config.yaml
d_shared_expert: 0
moe_layers: [0, 2, 4, 6]
lr: 0.00867
Below are experts of layer 4 (counted from 0) of a mixture-of-experts language model. Rows are named router (the router's row for the expert), gate (a neuron's input weights, with its number), up (a neuron's input weights, with its number), down (a neuron's output weights, with its number) and show model dimensions 0-39. Each number is 128 + 24 x the weight over its row's rms, rounded and kept within 0 to 255. Numbers have three digits each.
Before each expert's rows: a language model's description of what the expert responds to; "raises" lists some tokens whose logits its average output raises strongly, later layers aside. This comes from a sample of Wikipedia text that the model never trained on.

# expert 6
What it handles: Occupation and role nouns
raises: " and", " in", ",", " at", " on", " for"
router:138137111151129156080104121168110128075158125153148149057116144133129100125127125112102185123142160117144113132157106185
gate0:154137140106140122143150127113139110132154128110124140179173137102149123131136127169118073085111170113153107151113129134
up0:104165109147053085137144125128119124127084138108138161147139124165154108147110144124111132138111138138133150148133154139
down0:153160117109113152058154141135152138111123167125174122120105138142132097087125146120099160089089162099128129121091149123
gate1:134159093132124111122088156090147111116131102140131137172136095115117183076119214151150136149189104115094159145148145111
up1:135132093138156125146151138138151119133136107111135171161125112128186116108104112139078163130149114143145125140108081106
down1:101127118092155122124129144115063149174163091135130145136138166085143085141118138107084129084131127142109123121105118175
gate2:165183173134153098130152151129140136159114127144174145105136153154126124107162158175117130140140140180140159147105150135
up2:110148145084119143136131122101126155121074148133133140124122092179145110129079098159140122123116085075129113167124110138
down2:142161118164091132150098124139129101093168130151122141111119109116109109110135129127141115143124171120106138128102099119
gate3:126114118221098067127102130113135122143185137148133146175131112155149183117088122152148130173126089115160104089154112140
up3:098132128182096093138128098123129109132110142161146099186125179139091139131086090116147112150158142106183155115133130098
down3:129126112118141143091121121099094147118155168176109180154154112125129037115109186143178095118136106112130124095134112068
gate4:120104141124196128121145100150152133116102138108112137139121150086131157123121152152125071140106101117101103140084138145
up4:090155150122165149122124142147115106122102124132157127153125187099098129125163087135112101201128179133099115145152131158
down4:083134125141121121100177148138110116153114125138094143150133127136132081173149131122124137152142120158138113104119150142
gate5:181095147135136192118079150141118133105140134154144095181129165120165135088116129122159130133166184104091123119135162166
up5:067167142122120108114144110128128107140112146149185144146127114146140125106151127101112139147158084124134108169167142094
down5:123125157065126128126119123121143141150116152131147144158145110137149119141158137139129118171105130143105127115110147129
gate6:132119140132169131207134176102103130147122130123112148124132161117102093123167148132164108116145146126140143141138103139
up6:174104134150126117157144126151121112118131118114118150125115189142084186114100091121157098140183150108134133121126124115
down6:130130108126126123102143167156145119090136108113114089155152147150146143122163146143164153118109120152111139165186088072
gate7:117132092179125135154150138136137099110115159154092106148121145124124116105136126111149072149127120144099116110146128119
up7:097099108122156134097125162143136109143144133145114134123161142117100082096149157145142119130123110103111132099176128120
down7:108170171108124139148153094119160145110110136164140134127164120119129071107147103143128111175121139135162118135133100119
gate8:135107139098123151099108184121135134141191139151133123081138114114161127113130132140146167143077129106156156101098125141
up8:123112089134153097119130107156113135137188114124131103158180133105125121127132064137130107092140179114129108108165134119
down8:150146121125165123135129101135163147108087133200090137133131087143153126100123110120154097143159151144179130106153106104
gate9:090139106151110126119134123166134145119130123144127130097153134158120139141134156117133149144148046126119109112152111142
up9:127105105189111119115134114134136097136135142131129143103181130142167103115147132114120119178139089125124103128135113134
down9:134108116118115146121150171126104119121131151094135182117108154105137137096144112130153099179112101140149119111116090123
gate10:115127106149086122089126125140209094110120127145162116165126168142101140112132164152077143115185087134123107158101158154
up10:135118095111096120123153148131191149091144143124164117126155176116119139071102147140173139132166142090102130116097162130
down10:118142139128107107148136134141117156111147139141078091165123131127148138073099144118137107109120131121129174142104099139
gate11:133112142135145145134131143104152193134121134151131104139136151169116117130105141151148184123104138102150109114102117127
up11:106152159130095113135119120148122163106114116156134146074121124098163150121103141131098131135140142093132105124140115186
down11:104136183107132081129116088148098130173144133134153097114115104116151155170115166139119080135114110146104108130125145141
gate12:146080140103141119149102148182101135164096141139143144138136144102139171135130151104108066120112172123143170102111107116
up12:174115110111136163160148107127162104093122088129102128135092148144115157120077081144141101129121154137113140162107140114
down12:109092160143161172092157145159134091095111156099182143147099128157144092125149124109142114146097151131104140089119169133
gate13:099109123151106122098057161102067152172184107135115187118108132125159172144129121133148132132136106105136106094103112106
up13:150093122145111132139141078120141152122171147137153159117124090140140137159139170155082115120144140128122125100121153151
down13:115130125131111096133119120102164139092168117116116136113153157141092132155156095136148101144117151156101159145174158156
gate14:139136117133117093126155132124132112176143171117142147142142142099088098125132111160141097135179162091167100153126108151
up14:124160101107125148121142136151110186152133145153128131136113151113093094095128146148122148162162161121119144142133150139
down14:160160082099139157142145100145106140161091091105121147150135145147116076132121137126139150153093113167147138124092122150
gate15:115110157151147103159141126142135125122074096160160128129118151082153135119109119106168105108170133168148125114112116101
up15:133123079158092148166131118150110156097123160140131142129135137144113145136129171146104114100117180139098135134147179172
down15:135171121155134117100130156121164107129111130131145106137131116108114118106129110130108118087134104128124129106137107119
gate16:120132092104157149109114124123119133113147117142173150109198138155174108159123102093123145155156125107109140117137131141
up16:134189130140099135120108157139133136138147135116113123148159117089101140147126113128111152122162077158165153135123130192
down16:127096127105166104104115080126130087157157110165121118132081131114157104138135086131132138128137104062160178095116153166
gate17:187147110143155141146095141172102134147166152100121156072127084160141133120076147183099136131120119115133116083138132098
up17:138127128124123121121161124154146129122145127146129132065115120148118108113073129108136120164143135092082162112104154094
down17:101145153133139105154144104130100099131155149130123095139091181124104098120108122092101139172147139152067139115130150177
gate18:140167159080133080121141145144137102124115126139099182183122121115090125138110155124162153142133111151151135107132131117
up18:091173103084140108141161131150090110138096157152135170110131116137099096142118172125174129109137092146155153113148154123
down18:127100133135133132126148126142126173158134096152142158104119141104109142136141106087174114133134144100125103142067145123
gate19:165094110107114074117154114127139111119128153168153125151175142075124142113113145140158120095148137134142128151160132113
up19:136123163120121135127134086080114138145146131124093138169150092159107118175112136148115129135133111146107101110106130117
down19:121136122138129123099129088160146122138135165127156132111103124122144076148100142166151144135122148108117151134121152122
gate20:109112139093116102148121098131147080136099135170175151135147146108149086136143174139173135151121127102118135109158168137
up20:103177112134143153120132152109140073147154120091133137087117128141129189108165096136101134088120113151134145116116122095
down20:176131126141083114126084163131117142127076140158081118121136112125172183135150162093114140136133146109128101117152104172
gate21:175130129141130119158157168145141160140162133138144074110134122159143135114113145126148141127131118118157104123125109106
up21:171122142151117138115177137139147159112123129113114121097170130138120134119078087086140119174102133103118116115093115167
down21:125163146115084112079134077146141161118116127168134104139129179133124134147110130123133129132128137124165118105131126201
gate22:098114157140136091136159170136146142117165132166106153117118116098179130127148146105121122121149085173126117152118141104
up22:103124113127108076115141085096154118131099114170104122132081173156125107098117141088132136121096123137151150127174134092
down22:145110135126124102138145112149133130120103168131107096123073153148093140100093124136133131068137087149131167100129119134
gate23:149119124089153116156147103126163135174169166097101117155149162103144160121124136121113139115141104135135110088120146131
up23:161057176119084089095094120122122146159128115112146136123107124106134115131099120112147125142125105170122111123117141155
down23:097159120137140119088150113120091126107130148096137102129113121151116126133104135130121085140157135170123106115082140113
gate24:150137086123111106133096150127145131154116100143123125136125153136135131171152124160151127107156115090130115094124154115
up24:177109100092109105136136152092118122111145113146146125144127150119150142119158124129155135156122147106123131086147106133
down24:115114084106078148145125157132137152104155137159091140191069159131121099161094115121101178068088135134135153116114138135
gate25:074097143147120100152155109145162186117130157121120102117118190105162153148185165118129149126156134126156138170117112090
up25:165144096115133144115163103108114121116133098130126112100119117129141105122098130149125097116061206112129130154106147090
down25:125142149121151086149138176103147150118102157132116098123122120081088156128110148151161102112111109110117121152138069124
gate26:114098130128144129126134172128143121125138127177113127078146146126185104144127146147161090113140116104124098146132133105
up26:136167150130132122139108094111106117096133110116103155138113129121156161081125162117123171146086114150123102117105101128
down26:162114089146140133088109132145151137083156112158125127096110075127135119090120131149118171136078154103138122093138130130
gate27:124131077111147150106147150116132151116149133131110126114093076113155120166119103167070121113160112124150091138119124156
up27:107153126141129126107154133169143094145102106117109102143178109122125095121129116128132149155106125123173154099097153125
down27:139120100094130152151117118128109148118090099172112093136143186142152141082079084175107144138145156132138103116111101121
gate28:160159122126127113101149142146123136151130102149159105150128080152105157117159134120132137138141115107118123143106116130
up28:080149157109131133126166121127129126140136150162110090131131092127109190161137109127133126142175124165099093135181136143
down28:122129173091098118123117145102098133115114091105153124147111120171106126146108140121107102096128105140141127160126179093
gate29:139132136115126139138122139145129111117138104116120121143137131167136180162112092116132153135145079145136090132131137127
up29:140128124155133107137154130074157103154103130127115136123149150141173116131130141105133134067104100109113133153117120118
down29:147096069109078180099114125148136102098134083113119132109136154178124137146105124152106175122142098103105099136128141137
gate30:114136158136106138142151112084109145160147129093149134129127108142140125113108130151130161159130092150121115115114125152
up30:143157126088130106129145132121123083112094179147112130150067139092099128127133091137128079118151114130125145135115163100
down30:110131127137116146147155113134115131125171174100147153125128145161107101110145100152130137149131077152124129137115169167
gate31:131167121120143135118167161131132125095095115111104098107119168166112131129144166114149134132135166082172134100093106111
up31:150106124125122142121131117101119097136143121154161142128128069121124118120145129148120104143130117105127077144117164124
down31:136098142105107128129118137125132148107117103099142110100129125143114114166162142197137131139171092115165101141145090088
gate32:157152079153116103116107179108120077122164141149187137156114177122102110117128153114147113150121148129121124123159180157
up32:086113153123150156167085162152076122143115112111142137172056087133148171127130098108167113132111162144124117147106134084
down32:154125149147099096109107122115082134122137162126125118139140119125142124144081117110134133147145124122109129141137133125
gate33:147096130149108119118125147125130138125118141149154107151148153135110166142110155130183142125137087165145136134165130125
up33:129118138112132095083125098089142164104129132138135159155117139108108159147137172086107139105137116078132132112157104132
down33:115111133108126156111096152138117145164160103107140157141115100108130154129145126096130144138095122158121133136124099107
gate34:101151106104107106097149117093134149126107121144126124171132154177130081121153142121148138156164139132201118114098106160
up34:132144118131095103144117138115106136127136099089132113128088113106133158153084083119123121124113151076159156129117107140
down34:148135100099172116119127128137138111108119152146149123141141113099135085167142104143088147126116126111158189120119139125
gate35:125123101146166114146128141092138126114148164119128096153119137138124104151169178119082165153126096140209149116119141175
up35:075117136176085101167093123158113111132122133121159137135131124132136118149120121151120123166117138124112159150138173154
down35:152092168110134102154105122102129160154159124119068104129096100126101120136089127103108121139136138163096101117095113109
gate36:085113100184133140153117129160099155112130122143111098112119106159130121140088145110149175189146148151160153170121076136
up36:150179121166143150102108141134117178112135125132133098138093091171083092112114118123087137059164165120103136120095121151
down36:132135125076112065160133151140108081131104131104108148125142094111133118148097152138118091099090135067100090092104154144
gate37:111120121163091143128132130142105086119151145149137147111087060165123113106140198138123115127127122153142115119173155109
up37:144193112093172126136136131122122125107087137086124130122115137075098096095164096091131141122082168116172154159152107131
down37:131118092117129119091152129095108091117111170145136125139152113124085151136099127143119108124127127091134147137115179093
gate38:133166123115146154097126118121171166142150124112085124123135083157147176115152144121110129134099111141155135145111160111
up38:096096140127132154127127116126158124148146114152144146113135125098152088126108139108119121141133146141113145083139156119
down38:097125111101170122115100165115143133111134128071126117157126126154151187136149150152115131139123121134142124156151092129
gate39:121153097124157151132114106113156095131160142171139144139170111145133104128166122125106126163117115115132137181135116225
up39:161154064136142151067132136138131139146167166146153159095130100072127096156127186158059162122120110108152126131077112142
down39:166137076102143167121109130142096119089162147120155156125119163112112066078181127136119151115132178083120150118096119103
gate40:125182143106151108128102135119145156159105174144125147103124130107097135145144119165142152130133147096151101156121117171
up40:111130120099102175103119110144132130158130100163120118166122121126130133164131174119146131113127130155134128125116134128
down40:123135168110161125138125125135110136117137134168126136108117129085099163106115107125101106159167133155074123124101164124
gate41:124140100126110114124115128098207136154113176173104163122083139166130111088127125129168092127117131131147141118124133086
up41:137121136137123100112146155137117120099145081131140112181156154131119149114114099143148097158088125123116116105134160152
down41:148136107146155129100112113114092103122120093079152138183105106153118134142140103122135137156150085124114145141176144115
gate42:171113175131116131124125128130139131169125132124143115120092119137141140127113135162159133141130100145188113124118121129
up42:099125173115153113136091122143134135170125132108119127130147131098127107109140140141102076128106130115136117147066085136
down42:096118085107113114119122130048163080148147162120130141175117151149135093096168137121126163110129154093151114142149129119
gate43:131079104129130103118121136124128095084118162146159100060131131095143129155113131170134161135123130120112086079116151138
up43:139143081136137092122142156143155142112102156157143112079136110100132170138116127134123151175173104152125164103123102124
down43:159120119165103127157104118109099130103143135115099135110074058111162100108128113152139164120087122103120136095119145120
gate44:105123099126094142107071141153089155153116153157106121063125122180080160133137114111152124096078143184120109083115150121
up44:108140137108116067171147153098132108092129113101158109178158147077152143124142133137167129120121128082141115129115124166
down44:161115142130082083160120127152146129155120147069143135130118140117123145146124108115114106146120144126111131105102121099
gate45:131147158134152117050131170111155177097124133136087140125120159133164163102099112131113163113143145118121089139119110111
up45:131128105062113129133101123183124106138111135108116112071122106099184132158130095133133131094110112113088128129152150110
down45:134097144103104096112132117185145130112122152091144163138140147099123073123073132107146129141126128115117093126118123105
gate46:139178110124112103106104121105132095142104145108046133079122164123134145149171146166119118123172058153127107138146115127
up46:097130176159131141152139123118118103108116088104160126178125112156156145207124115138130120128140120142153138155200131120
down46:106127106143094155113098114141123123119131122111099134183100132142130156179099167142153105119092133168112168135150092121
gate47:174155099148163119137146124132139145145133174108172139162115102094135156157115124126127125110142151135140135141115117149
up47:124129147109110152136168132137139153085107147122150063152098170094109121124117152124161106147117135098143168158174124152
down47:115172144101077137156120137130165085127132158120098141112085138101097162170141112141127152090110102076111126127110127154
gate48:129129150134158108119140134141150128100162142149133120113101093101140156132137150143123127137133084129168152157111152140
up48:149141127136111142113089115143161135166178091095122150110148137149115102100177131161158120141190117157145092092137205160
down48:091144107132140124127103107151132126117146130150137104117123179177122120125159128109164183144139129142122175128110149101